config.yaml
d_model: 256
n_experts: 24
init_std_router: 0.0365
lr_router: 0.00149
n_kv_head: 2
vocab_size: 4096
positions: "learned+rope"
doc_mask: true
Below are experts of layer 8 (counted from 0) of a mixture-of-experts language model. Rows are named router (the router's row for the expert), up (a neuron's input weights, with its number) and show model dimensions 0-255. Each number is 128 + 32 x the weight over its row's rms, rounded and kept within 0 to 255. Numbers have three digits each.
Before each expert's rows: "mostly gets" lists some tokens that are sent to it at least half of the time. This comes from a sample of Wikipedia text that the model never trained on.

# expert 9
mostly gets: "ut", "sc", "reg", "Sc", "tiv", "ret"
router:154158120118133105092113135126124118122162128133117105143131087168134120128130063061104122155065180126134092146114114143057134167138099158140102189097134173029156129094095107134093122140117145134122138147140092117114153153076142128086171126107159118101090172139090123110160129175126134157114164062137146099122139098083101076152149107107115035073113098187130217055088162104143095129122104154189146162076121088163111117151175063116114109154144123075147116218144153175069166111095103140154137118114132124097140080187106115123193080110094189137153168144084101144158105137145142113124116096159140112085108139107149112115095119181114114203081157139171158125159116119181128142114104143155097150151100145134136166066066109061148100155156089167154118089134118136193142153169135
up1:089151091114159080123148122109124038074125135079164128190113168056098086117114075160178131159125153130119105132152134130141111120185110133213147077151100130081106157136127160115079164091090147089141108110095158079161096151116222128169117118192091177156109120102122170148129144122150152141132119171113105126108131087122197112103131130109122139129152080091119049145142185096097170121121100155172115157129116183162196152164132165151155174196076130108092107146121127148155094087151122176104126093161144165140109099100121149100086165136106120062055110121062122120112157138144127112138134121107144110133104103054098128077191165132105167170183103151140127141192098161121138155159115114082112160126135170129103121147095095071116197135129110161102150089141198128120133152092107
up2:169160058075137105161098110152169109074164127135160154125149086152113140106130119116157159136165140084169098114177111086082159136101086212080162116119138118129110157127180105112074088171155158131058109113144120121130100143152199173171097060100114140154162104119128155119142143188099110088230102086142147161150112157101148125100141131145138155135136120108092149112163204133141103106159139124033141075141195065119115158056123048141172152136135142105115111121167118103114133173154124130059120166158101167098113184121137152124157157106106141099142152090167137177052112082074139153111084147168109107140106125090194125147121166132079164104138174127172114128128075124117141107146155181126129145086149138147148115075097100064105131105158098144096154134169163139094147103130133
up3:135163106184168086128190109152108108133047157130115117161146127198103100163139097155140122144089111121094161101130088131114177136137113102110112161088117130095150079099143136151138090173151142100148158134105109125130080118129112087143105120153097107117085147136110197136164131098082163151137155105197138186114205171098113117103204106097092105077081127108131090150177200103061119123120135162169145126173122117114049143128127132059181145126176165137159113172128112115155038094140121123202151065118111110150102125062119102108126189115175119141165176141099193110142108122165111167131117111092141093062236107146077103092117091152122151146152130135130155158165096100134134123082160084134161194130115118118105129131156086145086116124119165083130105158122167134106083114117154
up4:167104074119060141129141097107127152147098115076146083150104159175136096125100114165131122090121140146141159164054117204135132079095085142088055083128178158076144097143125141147130121164080111182151144148085074118128102182128086136124140091102145198087144116164125131138146108129170158168168144110063113106158137075130157114100104146175108184120147158151114116084060125167128153067127089129148135121101118082139142152133128120119141065188131135159113093115082152177119100168190129132087134106127093173138105129164109144142122095100125154119137149162191180152188136145139139112060107166113105103110139174159132151175205133189099148162078127172134110126090098151120118090105107113167100184153164110138129134121131196100106117166136080126057091120161170143133035171082102
up5:148113107155104099121147111086173096211141170123210063135121130116125160176164133155081127123114121116082129135120130111152142173135121133154073111140096167155153153094152107111167172161150096173180190095102055125180120084129101118137109113099122105113074151103093195121116165093122140131088070168116093124124107141114143086136106085186175138178122143161097167105120150169130164156164116090150133125087107178163138086150188072153133122106128114105098081141123131151148156149172136099154137140140126155100169137114130171175110111209134078134145150187132167033120116166155091094162097167093144106143114106109114097109157095174123053134146172125109136145154175121131130108143135047123141112152095095110216073111126125148111165141128074098137084059137049148182098103126114
up6:145108146098113170057165145138149130165110157115189066068122141127174097095152122067143081081118132179148132128130119128153093093129164157145176097123131165124143145045111119075144104129149112074106080207123069154140134096140092120137149128084145141200110082180138067126157121148065092112089133154125120119120088076100112071144151226104149123096124113161093088118167121147192136173137115111104100106150068139089119074178131165149124168136165200099157146143134178142150160103143195131151129182092096121145125154140149162173105169159133117102155135136119152177099149133108103157141135126072118171125129147138137178176121133146137165108158110143108136096188070115079095070072111118138112143092151113154091146151130080138134127160138085122117142116085066140100168135222152
up7:169172148157075079156128123158105153076177120134127129102116175144073075147141141115071068105141078101126082089100119118115123157138151123163163126149108114119127076172131179159070107114148146103132101136142124111147137141072117148166112138091100152119091137120069118100113105075152061148095175085140085090117116108129130143121184164125129117084155162165132141125117096096147145171147149106138135048111169055163160155144064152107086098068128102138170133189126124163127172121127146118089107201125127040126183106124162157134124105107081141119162137041169121113135154095136155157139165084195133135089154108114164085103067167152131143134187159133142155199069139100133168110128116170088141133166142181070150153145109135103155192127180122080168170115119142065156147127108173
up8:115124084136147106100210123195142081140116122185178097126142103118163168138177116061155105089148120150088112128165158145129086050081146158080081122122102122137115095072126148129150200139152205128117104170147162141219150088099081095113104105092098136173130150161141139136126134148144154133101119089100147135096111078136139111213106152145157093188143077141159110094095138098111169131120209060173111158166086169157134141119116129155064124152143151063135120196148116171134098119097102158130124160131109114078133089054123126121159143124139156144093114144108111123142115160078120161114164147126072166197153188084119123096060145095136136128137108096095159112118144173121115214121053070114121116134128160163090117112088133115117150129128082120093127122099129110142092115088156
up9:143103113140169146114180129089176156168128172103134048084166088044105162137144132161080188105101106145130168119127147195141146177163189159123098072132170100121093132108126151126128151106189104111141145130131186159142144124136137082182133151111103134098154139088105117177139038105152118083118136117113169158172121155126113110107091121122087093125109084037117144151131096121151101116125131168122179113113081102102127102170163105170181159175128115100100117120123147093126090119142137169155171057145101158099155126108156103168092144161143108174129177026135119164130127132148190108173112051165136099086141115087099114128131164140055124192104115073144139082185107148138169104124142090168083176116201135124119173108144093146098095106089120119112166100105113150108178123131133
up10:131196120198155135088192119115131134084161178116113093069099156172160104180147152143134109122113121098154159116161168108130166155169122055118120184119155134087109072144183044125110156150104133150108182091149171104169136130132125151166131137154089157127140086097148178093117145157108104071045105146072138117209145107102131070106094139136097099172155182142154167153121126149129152190142090126176125141131134120125162096082105141150127088159133146119026125102114112178127104118121118116152141116152171115125144086132124130145105132151107114143162118132080123069154145081187170178111112098112132155116061178068132107124101093152137132172142127127099105149090141120124165135127148055091067062186078115172122131133058153118127139197089127102128123133099070147137103139135073
up11:100080152120130080189105117159124125119120166184159130143075139133147188131154092113157099125132097177145137159154132097093148156103125168137136117130074124033107133092107106135163145197146083127045149156081152127203155110110116139142119152128097151167124088082087125138131072138163106091177097127129152158107124118139133062058163184132141142112176151196115130119078097088127067134111213116164136128127098135127205134129140147112147125195079092132132108191127161087156115108177059092139094084103103125138060133110132140064142168207077188113137148176188141123139126122115142124125087126159066154153138176118091155123133123131142124189171185103115074146104102098119140092091136128125154166069128155104071139084079118123138113140114136101133148132122083119137116136149089
up12:113143111147169141123203084156096154062065134103101101118115146169157115127233097090188090193105158103183125150134132120185125152138091063133168124067107083093130186165139186087150106165205106098121095164104162135164102139102151116096123157143162114191111147152140080154139126115159157146087144089101188124131128163186043119089160115112116138057117092106149174155156147181170081177104114130134131147119092146089115182142138133124114165151112134100127144111133163171146183184130094100138112121142062103179132078107126133080138143186099111148178153096101086106117138099147090141163140170121140121137104155116088074071112146121071083131137067115105097099128130144113137130111107117067099187109137171124120114099120141144108146098124131122120170115099115139135150188188150
up13:064107109136155152099133127138137130113180109175122153104127114092182076146167097177163150059160186131120127144118074104149058122079122091165121142189128138111096129091087135130077043169140094127082145071123108206171133111118148160108136138183137107073164143145065106154133156110113114082083085182123131082149086128120137093136162152122145130101114165130130207093133193115144113105189110128133139157161136182154121112167185122152109093103097139086145127120146086098167159169114121127132129129091128104184159138101129182118063114131177122141151104162173100144148177140135203150100075108093082118144103189175087136136152090142151157132119095107116126153096141152156151158113112144110103138175138109136150119074143130102143064105162094119140101090181103082155180027097171
up14:102118091107150134125137145098108194097129065080136122133165121113125131136122127192193170111120147121180102162120139125136081096140159094097059076142128092134101097096111079134120190155134090113065092150080090174129117128130122127116088099094158167169074137149126121151110149120181084119098171144090167127107116139075112118123059112197162092093141187080111105138107125106145086141129137098184121189121158126156160109150152144054106169101119105091123105172122142111158127154097104148074115107177142092125156145069122123150116158122110173086111084106119119162091128159109125185168177144136123153100172127101094153178130138158099083129151186131125088083168151124156105162107130101131152202077145178114116076110130140068180195125160182218175170096111106077172144116137180
up15:146083113058063155110134175132087112103160133156115097169085121203130101106109070102155112160120136083171110123131086193123136186102121114168162113138090119111172160136154139160135129150149121141102087138112048141129107128157131132117152181128106186115106099114172081203136108154154157137124148166146150161145125199131066181154189141137104101152061180137050111117116158110135107150128134117125167139086090070153086149082129131117115119133090122154176100143162149154097171179125155146152137126095121126075110156115135162095203186122122193130103091114136084083113207141105144118084100120095108134097110181145125101106083124137077154089122165110133146138169124142077122056109165139068130079143166125164054108110127140143101144136141093082108150154118148125188187126145199
up16:154123067142154108147181095062103079134148072159123132136113164127126140113114115109177124135169175120140183137158078198117071082114123116148143110134161092170079127074144196165179141096114107145118167123102149093208114088103109116180126155129146090076093140145093149133143138190149167111148167057142129144172104183094107104106111151129134188085000109100114133143155101135149147124116139132188133122157075164149196082127152109151127130179124146116185150163105109108090091136110113154100115107099161167083133147103138117097183103114140101129130192179137083152112097167122076130046151190107099106064079101128112197139117110118133126110159141170120100120140112143058102079112169110122113157141132168086104158155081110123079137121127120142174147101151150090106142108117124
up17:099158162123160094097080104126152126145115085122160149139152157132102093215158095095073130162109117152101115142172105108158092121159080111100046162112116091168092140105092145162109125126082184142154188147088148134092127160111116111149086152187104086150111128168101120115110076135117088099131118103114153131127176104155079103139087131122105052102197194108123185093125120138181139138177090109082172111106116155134100084165129073151157120163132107116116137161163144116160117135073102101084121209107112130120160196136164088129146114188123123116065153125094143179129150130134115117145118078108177100143113072101139096042120144143102178129081155116110122149161144091131180169112138210129124179148118068153105121109120083140117175151117078196128136158074127098191137169176155
up18:130088072141177120144099102093146143170139091145101105147126134115152072108115130159114103088095080175135108162121109196120065095181173120147129123151181153140105148181097113141132107101154141098096194121096094124141069121132114140089173170165136110102192131132138140209100144114078098126134178180140115156124147108109113084125102149094108138054153159104114204168079098148099116214179134093114119177091117113118081131101156182105099134088083116128181166124194149147182122127139166116143141113157144149106172068130085132157145142099119091151131130156140087156180137148042105150112137184131139137131148094126123106111103093164156117112144070109164130134132107150153151141067130119165170092143077110153121089149163185057142139077129146114098076170159041122063103149132154
up19:117122118182061127064185126138170110127131116144129116093087118158152142127124100129137107096170113153081073221121073095140146115060128116146132120207197115120170173125206120149106128042115132163139133122121117104078109092135134155087152157186182079119115104121138110139110143166147171117111131168110169095104124164091094091155173155133077148124131146125154164157070114174108079087109109151123130090145153113127124130119083126117108101121054103170137078103121084179168161100169149070106111066123163098129153105138185139122095119087178095167160165104160124113105094150080094152122131085134049190155144134126151142135104132105083159150108150180108189089184159133138172137136113166121165138204123127149139094101128194109105149080175124107143142152107088112178114172123144
up20:157135135111063117111144095106150102141107118057143123142165128165143141101100131115108121148081154159119144101136122126136162132132094133161136109175129129118150114103124096102132097114159137136080178121146132132091118069137101149105151131078137145091087143189164094148144088119107114147137199107095090154088086119124174131154144136151091108146072140202108203152101138162180100144146117120151140119126067098194157155129094124107133130069155154122110149118180118154086106082100123118157208121081146228121092142200183154061117101109065097120103104095091166160112138128105181149125111122133114047182090228125105135137107178137070134161116119095067135091066117090175187135131128163162109109203126141143170141093139106134176161105142135090151177093161140186093119135131184
up21:116103131129078144139087106130144161151105178115080173139114147057129119133065133156210150188116100182107158084173119067126126134117131108069159131126114109182158128127100118126119074112100101062083158128085149147082122170171157150098109113106132125134167103088175141161128052059079143137147147083140093077168144068112111152161176087167050123107084139159130129114102098135074128159189160145065109116107069150080136110160207153129240131137066141065131072119082160146180099141105169138136132139110067142171150132122144130150164136155105080080124123134122137152160124114145110130102154092120094119133193120136156110154131159139151126099134116157126156153144063165160140106147087160128137128155156102091161146104138137103121140177185111135188121176167133114106125145133095
up22:093118101112115152088161032158123134158142089080089138104138086114149161108119102192141098121106164144186150099129140110105098127126143108135140173052117120177127149146114109131103143163136137154147135168098126115071134119140122102109084176093139160103102089149151126152184117111100109095147092165127136097122125118148116151129141083084090115038150108142166126144180080096102170148148148177134169133121118170138079175090125109110119115123088098090173126136143145139151123088079118132165116071107142135118197125170132128167149179112090148075151175113068145116062171173135140174125138094154176137073151075114145087000093126142083053098142113186186161143164149152146094135118131124143134105079124225071148148136104104107152131125177130168150142122122167143156102157152188
up23:153125121124123134123156129153096207176055153091133111160114140077136153117132102049078107159170126092168153131185131089106129167134113128135106124167121149108099125131105082181095127184157106133156135078208137092105140142106104151081132183149134097114101164124111099157151146134122165062189063133118200179136075184101116138165125115126133120146169158123138134089174174132143108103108144118220130160093129140084115156126166110102191100132119086132100138118054075131119132111129087221143115162070082143116066110144161124143135141139093115101141144075126201081101086148114142132117199153163098076141155063082171113121142136135144128134152087136138122094097131148112107134175157114123179115115143091162087147148136058113072163130135117168125202081113144086100154155119112
up24:113099139161101102135142108146178126108110082194148149107146131114093080112081089064133085132130167103141053091140158118097144158126147144116133131131147140116114132129158118133136136119133118155149165121179135132145123141128121148092164185118182046173136141118077134122129137136187100117164154141147177142118150092122151135098072162108129121089114102140178117151160100146123139172127140163150172108174090168129100161142115101203173065105059129104116163093135075072172184096125176209132177076126141148126098124179078139135140129110121113089108118152196147112093123077113138135170064075154072198065092140116150121137161174145098071139154098147127092117191107058139150115139109091169147059139152066121131144154112068113098088089133114141215103116131101097096167119087179
up25:138142109080147082049154072109140107116114098109149128169157162082192157161117118088160122142113074140142112146115151127127085152176136093104121093143152141080112100136122108160113155142075138067180174150125148130162113113100132124164157125107112110117120182102076117170145122157146129186134188153121099130071101117133173071191144103093104133128161112096098178125046155123201150120113113097179188151089143111102117097174106096160075154083150113100154152150130131134081097164103107174155138182134101156119112100110152161148164125113119111108139105090120110109139130088155147113121082143106164068169162116145158110140090136138082108196100187121206101164133173196130125165117156134193080134133081132085058110150088065137157098178118113077124179069097171156061136154161129
up26:107130157107135124133165132157106134118101117139138192130143135148181097157108150252124176134086073148126114170167120078136111141112112090078109117036098116094141113138128143101154131180144135094138119135156098099138103133146150143112116149122108074174141077089154133076124109143136128098092131189159137072109114097090143147086167151115127172184178033087167188071111131174159111181151120114161167150106158100123110172141114067084063103167064132102165170139125096150119155094097127102127135159116124154107083149110141176177185129102130137124169178143139111071121081109113093165154157087098126085085094105196164180071160130127136092125163119102130145178138094101149166165126145132126141116146153077174114169140097118157126146138156210122115085155162099149099104060109119
up27:142182085164085136103104116155114132097099049111098095211148094123184107082115125178147159154135091069089109161138153167134186127118162116100175117076102119162122150195117122147164137135150189121153152107088148111049084149099179076129149157156069109168166179125119123144095125196161110117130130126129107120097105189165130146147078149141117149093147183140110217109106097108092132065086138069129168141135128071089143127117117146175126113135163079084138109103111088142138164080171097125121114108124206126096103118171136139156162119116132129078046129059129080170135117134116125115132109153207152128109130105137121135131166085160118152160157166165141151112142106125164193125128167162114133076153098089131097138131139069100094145139091102150116089151153165169152190163120164
up28:153154134095107179196098094209097124111121094098151110093136116154130126127116145114141086098145145140117118137097145155108158112153096149095133185161065089148135138141109135088127111100091115102082168178165147138061097138181099160109147173162087102123172120099118093137105114128145039108185105125117163108129122125116117115136152181187093122163082113161083050096045167168152122135157101171115141162145137099150078142116144102209116150140142181087139107201184163158116100119141106094150085037163150115173142119124136145127125170136151110178133169048129111107204132107207121097122121128110168109164115152087087100114073073124131143150124102110112119150113120151084100117105104088167148110103119148161117113165108115110206131119102192178169105105148103187155114134153160
up29:116185099111142158125114109133111115157141081090164130092165172128153101051160140116115083172100168167126182159137164096126134131062158132106054103127137117152170078136135103129106182096146090090098130142048140046169159139071082104131116144107137122133138165091143109129092092102199097082091112098130169078133116120097121143154127092176160100172098127107148117151117139173098146156147129142139102057125080070141094138085108130153111128118084141166080128111110129096139115184136153136101130144139085198149160166109098137135123161150185136164149189228060059131158179146172132110101148172189124100163131118138141159166112188138087177120101161138105126166100193138095167088158149115145127138128139140122149178069141135064127148134093103160125151153088113147125157112155063
up30:081131131127157144172156125158152079130075132091164154144148074102157140107135182116129125120121112115197126109100102152158127183139114130089123103144055082144137069092148120126091151077147118089098139142178158128069112184147135129116134204145106151132173183061153120195104106162159160130173146073121080172075156169070141216142177154091060107137086108122142161122119083145166162182109130188126173212133126090118148144075105168143074088143161169099138146129083131135092100153126179146141105141101152102122099167133120194101086089093153108115159092152127087173100077122140127149132158118114116131134132146130069102111185153135136081086099119183110107145132131080132160141074164112118091098117143146116092135157179118102141032079179152142144118135167108113131116149136141
up31:186132136182101067148176154090081192132103155104130108145135162115146148104146137142168138147132147136121138148120126166150149119136112161113082131179145046071093166077130116172153094179135137139143117136084189167147088060147120171091124115126158132121133108111121147157127133087161130136090142118163175111171169103109186122114082140174092122077127116118108136145064132106178124143134145136149110129164099155082153078103194107100152113131136094097093067174141041142149088031134142134135100089080109157074113123154162137119102070114175088081162153043122089169123170167076129106198105105126150108115108156110125156123144093185162163154165188173183174081117152093099133115134117125092177106120126145113083161118098166176114170157108142126098094104139078122090146180129104
up32:123139153072102098127131144132149135094105106171124126111118120114205229124110127122194123064127115154147158141140073117159133145113104151111118136104085128195117126153166149128144165134084077079166141071064173175137219141099174054102102137097108126152158125121107155142135123114110111123134118139186148134101161142120121159171141137111118117071186096119151138095110108132115134157156127081139161066145185120159123111121112163107099170061090182142147075139115166115102123103082117092134154165152105123110135137100116150076114096079091082171162118184092145111149118117181085116139118095177143199163089142041172075194129118137143160111131126103089124092111134176073115070128108084129125147198125152122157086121160139181073165145128125112085159152092167103131203143131158
up33:113161167156091138095163130151131177173125136138142104143166125154172143119127126165127168106149206086102136112130117144172079109179200151176107122131184120092125100136138112132155086065105164118115143123129181135148185119080082199102069128124146148105097132090135135122172061148137140137151165169110105161189089143129138144146204127058122113149127101139151121127108152108137100091117117149045186108109137054174137146151137120132162102096132102159189110165182058139144180129114158119080185115148142153123200078122116090071137119113081151056136105124113117100128114132149114059159159196125110130142139134138162077130142105115107150092089117103096080087139111126140095093167144140119119095123115141120063123147122145094123081169175046091178158074069173124125156094097105
up34:126121032043090147144145172162172132148138146175145103135084145154128092123139150133125125096093137076149107149129108106119074166124121107153095123152159129075125139101119117168110138174123156167141131126097102093167148149104138178122158121163099102104073103122118125165138087115098147107123138177137114150151085118169102144118134157138134141185125163176131127140166064117138146102165078139111131146118163122118048103179150083100104109182122131126101078137152106214139096101080160157159162029081176127133198168164097160108171178162162121090174134147121087114091132153121078147106097128171088108131158095072103200149098121161100179179140108163096152163109177138158153138107120092096166154112120110081128096163147046119115155143135116098157116063093133125124146239090128
up35:110146110100130095111122205150105142120145174064135101121097156143182104099105124056168152137161118149125092106135224179140146045126097130164147114140065176080155150137104108115124187152131173068096127107121136115109096148118107087138135116183117099166113134177155128143112120117132133126176122139139151136137162159156061146075188157156157083166174068122059105172129134102126111179116102111192125168130104112082084135182138125122135093122097133130139125131147077123159042109114091132164147130122091097105108103129134092119110125142151136188127112111183088102159109122185153120149129124169142104156143121121119092184096112208168142061074109113156109201090163111140124153187148101120068090120130065103087175119173129152100149173128081175136188163122075093102104127136130
up36:175143135196141106140101139147066131098137171097144087152146095208098153101127142075139148102090148135096081143135119133105137188135158081105153162087182119117091100094197098045137069181108086134101152087134160130140126148127152116109108123114107171147077105108086086131111077163124144176163159101129161102111104125089123135146091111175129075123142168168121074106108064122164146163100151172099099106084101126167112174096169102127112111169068095192111103117106141065108176169101108135073114150117141140111150082054137139136100163084098146178097138131129123178106199111100141211191124121106135131145133166160128160186190153148066158119131126068138175124157172134099153143143156186112120125116147137108160096106111127161121120186121122109153091166153138130159163088059131
up37:078142125118094150123124145146090155152074142107137162230173122139084116142104117093124153146122155175155113081065116133101161128166122109142164079097129110180106098186159083087116092078108128167115076166104093092158160167120137152128160192111102108122139231135174152169127172176152100098125104098112084071123119177106154131088173083098098108185124088060117108148148150152155146127084139152121183132094138134091170102149132108108169127103132166106159121113122084088127089169076125110070129122185120092180142176163116112128127116107066115072137135141125070144139133148112138151126079188070114116113112116155162071127160174117134176148177113135081166133160116132119139148118188151083109116131123090188044161115144105140139100178123120188102093150108113139146185116104179
up38:078071139173100069082106144146178161145085069147103160150134091139117077129129153129106181151163168181095102136077139144076170144121111047092173126151112129111125140134143090166112109102083114154170124106108152112214138123102100130109118089150119148164134157158122094158214136021098106152124137167133118109128144110130089087079107132134126148077167070152138097155177120130114122133207175167071162148057142090156134096175152159107158119089109117044155128148114112150158136184103105099145106138071148164131092161095120120190171144121118177118149191140146125147108130110072164130106171100182123161148131109108087139158100109077129134147109206131138142142160117147161142103177099113161088116164121160112111103164104102091114161102152112153109060076163127156119107159091118
up39:126112176162104145155082143125170160147151156187083145089117139105115119108104083132105121111164095178120116146151105099128076082088142166089159116085064139143132199194121138147085137149164160117134134076124085196145068132112111097128162139129123119126083099172136127155130145162103146123102039144177103195122155120119162151074107111180151142100113112116123150175171107132164154062161163101172112141149172113195144150124178137075138131104101089108178120109130159130138186073063152119100157123160099102116092122185131162176088144182143150106105089116173162159092103172110145078159122067133113133154130094144138098139105069111123144151105159045122172096140116167137059169111066168155118153094121114170116141190121146189164151089113116184132124093162114120089064118126116
up40:125163102121111105120120162191104095170116139175113148132122146145120105120087079135094096101101075172090143137144100113160142048140146118139091129152101135137150152139094080133071108180154161120149071132194061082120095112146107142066099105122140152133097175123157132069121148138134091102133132175165131077080140122144164067115172080142124148130191129137104148095123176133095110120084074168211166137197121154159096100172145105159088159175068120157081154139137110095147141122131048102126187109157186110131117138135132131108143096137092136159129140101183117147073132119106181116125167172140100111102073112183127134084134087186113085144098142132095091116168083061113096136157162118094091153155180121125139171141116135095156166120152194125125196074155175106153140139181192
up41:186135133106156149175155116115140142096102145144146161016133117146120108101188149129135132135166134190092130087168114088129190163188105092144095148112106125134103096116151118133123116109152126167123110148156125103115181155133134140091077161076130150156083122174126222115097134097109137145120131150081102124124134068103175119144062093114090179065179114162100135082164147038142153102122142153191146137144105105145122111129180121172156167079131094155158094106208098183125084117116197114113165150106134142141148105154124126158090102127133111181067093150130121162087118121102093060121128150133135151105144094133119110068180071130162183095132153095102184141132112096141096109110122126080115137174115145198170162064140076072149139145086122145146155080159070135108118126091160
up42:103164145121210128138099101155172134077159130119133180126180085160083124135160081105106180156090156110123129133127158108112091150057165071153098100158110099127174129156151174119129072084108098073099149142134129129096111122152096182160151160131177168115103129118142133105133166147147070146166099128098119086099063172140133126100136143158119112094152187174066154138118144110169142126134102138126194099130084136175145176114100115128146145098067120133171136134091166126075172135172100096068101103085167154081167151131101103160088108116070084106173127077091093101102147141077103124146120064099166113121105183090155139086143108153125153101142121109133087185170079129182100158155162168142131122148151119059163123142084212153157079194092177173144143161113104093100082153140151
up43:071148131080104176145071120123190154126102150128145106127190088152123108243102106181187134184127131118132170119156133127068097090095145117155147093141143110149143032149117132152094172112129114131129191190171090183135133124101089185141165115151136165089110139131122098105073149174146118147106120103148056105147124118070119080107093071118095132148195147120154141160142149147148092063159132110131193117119115118062120121138178155149088136149143169144129129201128136198125103114126127114098164083190140090067039099104136075098124131120117151097115118107117149097119097130181095111120125172185074095161122118156131078158129170163131135121088156172102103130122151138116117131140123141136096171130157150087087082139109124109141059115149142153083179120192152118132103110129113
up44:111171135112078205129074122128174134091186058132188140128105185173102159126130125145102119138110112112132125133136083162171122161098109132079088111107095119105135106115096091113114105142132046184107163114155136103149176052167156082120116145134097185146117108110166132141108146116114078113123095124059114166103140103138144168111176070097167144087100144116130129094111167117149073181114169175144078120160088164160215142150108086125059153162182125119121124169161154127132081129089054104123134117191100129171174137109080148145160106158080131131151129152123136114149129103150128156116044157090104130209187166139123149147110103088094144168078090110131136117133089143109099113121138164172136101114162190106150188159135184098100108108059122136100177144156130095168123099099103
up45:102166133103143098157188098119108162139095112208145167160152152119186097154069127180111085128133177158168106128139165195109089132143145172104104154089105169089145143070065144127158133067112120058164155145146143136174148065118126104152187100104130174097075078158141124173126121118116125079121147132153144091171185118168158102073123139142117142065141104124110112160114108179116159133110137093155149112092111085093141083150127118131111116122119099063143147139104110159116141126160154097101169065120106134125127149115037181189137128155126129104146085091158081128128197140094106169126158141119110105138086144109184134084093055171110155100178172136154112099140108117123167084086104139183114117206148143154175171134135148103088087181133153139095124080098121107168094160055112
up46:098144035156121117128116108152116128157155120133108011063130111087076134107108087141144086113122225163118025137124124125098115114122125192130115088169147048150086130103147077143155179131118089127103140095198123125145145147104166133096108180087091109178119087135180101089149151113117094142129100148139130166153129127116151145118144129122129132100178179143084144096190162110119100189159090120156124103140127085171119147145149106139099155174161091137164100163141143101141121158077180154060158152171087167120127145194162185099163111074102178126140125135122107160117108165163143205114102118103174132124161140172096126066115088101108106103167184099128137102143101171135132102103130120168130166139068099105075168140128158114090099108182101113145130121080147096139129153150120
up47:143100167175157128155138134139213119142139132171086043149153100120100163123120107107093123165137160194155153145170109084102172130161128115102176087172131131112084121104122135113113121168166110228147152157141112164191189151098159113094090145126131099154132136084147099143072141127067139141086030148144137148139113160162122132180081148181135162157146113142194101131116160091146149137094109079160090097187122142176124095133107179068100133085079100119124110128098107156092118079117141122137126141107178133112098084141139126146095052044100108120137143157050142170124142120127104117116060119129101114156096121120141087160118142104028192137132170144183165159153146125123137170129122061116173123139149100103106108132130102167137102105103122119095141181085144139129149115066095
up48:187163089143090154148157083098124096137084123086128114145104099147088174100134111160137095151139186110204137098144112062159170169066161121160120079180087100130117169104149141132159072150154176144157143120108138164051063226115115129122136165177117147133136218136135127118163140121101173125119171113164116117112126114164107154095090147100114164085123140173113128103079135118156108114103146120157067111141102162078151188179117110142153145124155133102114160100130043103074169116086130127117087132139189151182100115143116120146116153132105127154127119187122112108083083165109159176193157125069139119060178126092162104122086165197086162137111134111128110108070187088135164099105143163141117149110077137182107161107154130125127154061150101108122078110127144138177115157137100
up49:192133170177127153139162126113119172127142127086187101117184169131150126086210158181140136101224146132157189079116123066135135069053063102126121089092118139118088104108123207131067163091095147138125176119082134173133123083133176167149137150148118084114123131114203154082113169141146157154110161140141118134152140124074143143146187104140080137146145184161107157085102147192098124128108131100097136171109140112134117137149059126132130145069173128171094139148163115098126159068139075152094120118145083099128127117095088152111107155102136126095107087130115149146118139113125133097068160063064137079119134113070092166111126142102113134140141110177102148146165125148210120093104119142100120094108153147170119112110170139104067137142146071192141095121175101124138111067164089
up50:141140150118175145134109121145123140058134174169082179158157090130175115098120112140197134185110065105150062071107124176103124098172109103159120121138057192070151111102110120168064116120090159133159104173127183121096125157133127116069075157136103153171139089136165137060112129132101184112103103129119157081155150114117063212104146121115092143096038111163147094124096100176137104169137134124160105059114127097180149084136117126180171115070190110111088117142121118174148155126154165096125125108083147060128109170112164144147167188138154223124108148131073170151098091100126102147161106091130138095126150112133125165115139163140136132135129129160122137189159088139166142152095160109114202085082116123112111118102150131106174137100138106089129119117115145141197160124156116
up51:081126160149114154115119155128124083142119179110110189167103128098119130124100093122113132081117170136150064093139154151147192113066143138105100183151080142139195144167145134123154114187092198138168125130176112125141119110113080061149126160181120133103130092159114097132073113112110102122168110089153124031132145123114145197128107175091080183154151104166117184108080156082128070118123096107055127075116130142171105153144125114140155088111143088123175161118147155175081120151127078171107125090145048115112088111175167126081147106149146152128116146087091141068124124090096196133145085110123086139184124187087152129118126140164119199144104172167143116120122070143118095098111182136122125119102111147171085110150072150198171124140104152179106119142144145143126204103149105
up52:139094087119109156124133148113116136108162152129125098108159189188077135192076196168121105141111124088121096189115168122116045111157150165065141183146135101202124118143160199160089096088152170148083150101092175098100143150158140126133167109085106128091082161144115112144074155152116082078127073207088160116179146137150168143118088140108149155149103137133072108117124151103127077162122122145092107125137109126176157128111152118175095109072139077101144147102177026110221132131108117169126150131141124127140157125177172058101116115101094125115158134129126129133139134138096101162177077129044172109149152136120148145149123160139081092154195109131127126175153147092108109110122104127120108140090146129139138113190071116122155147068120097117089171116151113076204106135110110
up53:095112103110183130128150085147113129120127112123095051109169126161098121157171184158137079077056120153110117139089146121099139085117114117154131147168095221114086061095110101128085147145156117096151121117077146098167143134086107127200081143114163179120084164149140133126153159080132135133090155176091124141061073109136143071070117098139086145158099128203139168127193117149171111103172103193135192147130163087121158113138167146123127059104134102086174163135113119170160122103104175164159162084191125185163168184078105163128131165152128140127098122127121121109128112128141132133125126174190114087092127105126139114087140182111075127103170096119136157128117139126135157125148145110194099077130155127090125109095128117127161099109126125150136134170124076038161171058146189
up54:115129163157149127098132139093165183076141139168130144124071199106079162136138168161085123145153152160121134147196090118114136097088146093117140167159134095115148127127140153115164131156102131136137173130213140119130157102099084088154168176176157077110122153152115165081189141101069099129078112114110116087094086104133101103162124112110095077151121182201107162117126140055165156126246149084121156062137147080139173133072086127127087197099094176123124099141147085145121137106153133161108103095168119100198172161098170092148105128165096118109135116104121147176085197135101100138140113113129153070148134111142156049138145162112155104104171138045156135172134126132106120160168109130120082193077107110133107090083107136151125105165084127137119126126108122110135162179151120
up55:132143124069107143128117123157112097112138083056125138157072191093148139098130147109170086120127110142149098125139135118104129139065113212156068156098103168109111114142116085163119108123177101121090075108080169148104190057161074132181107116145128130108084115153119145118128161113096125077110182117111130117157166102120093167115162123148134084146151222149082106162155141111136131154166159115111199168124106098151125145123185158138093180105129136084069145162060122042159161132126075063131166137122124107101168147163142121111113118169115104128081146115162165151161083132155115106148168105121220108097182113108145117094133076081141158149110149075156094140147105172147114100111116166122124109098092120066122152086092148109110119122144154105054131161196140133226152140153143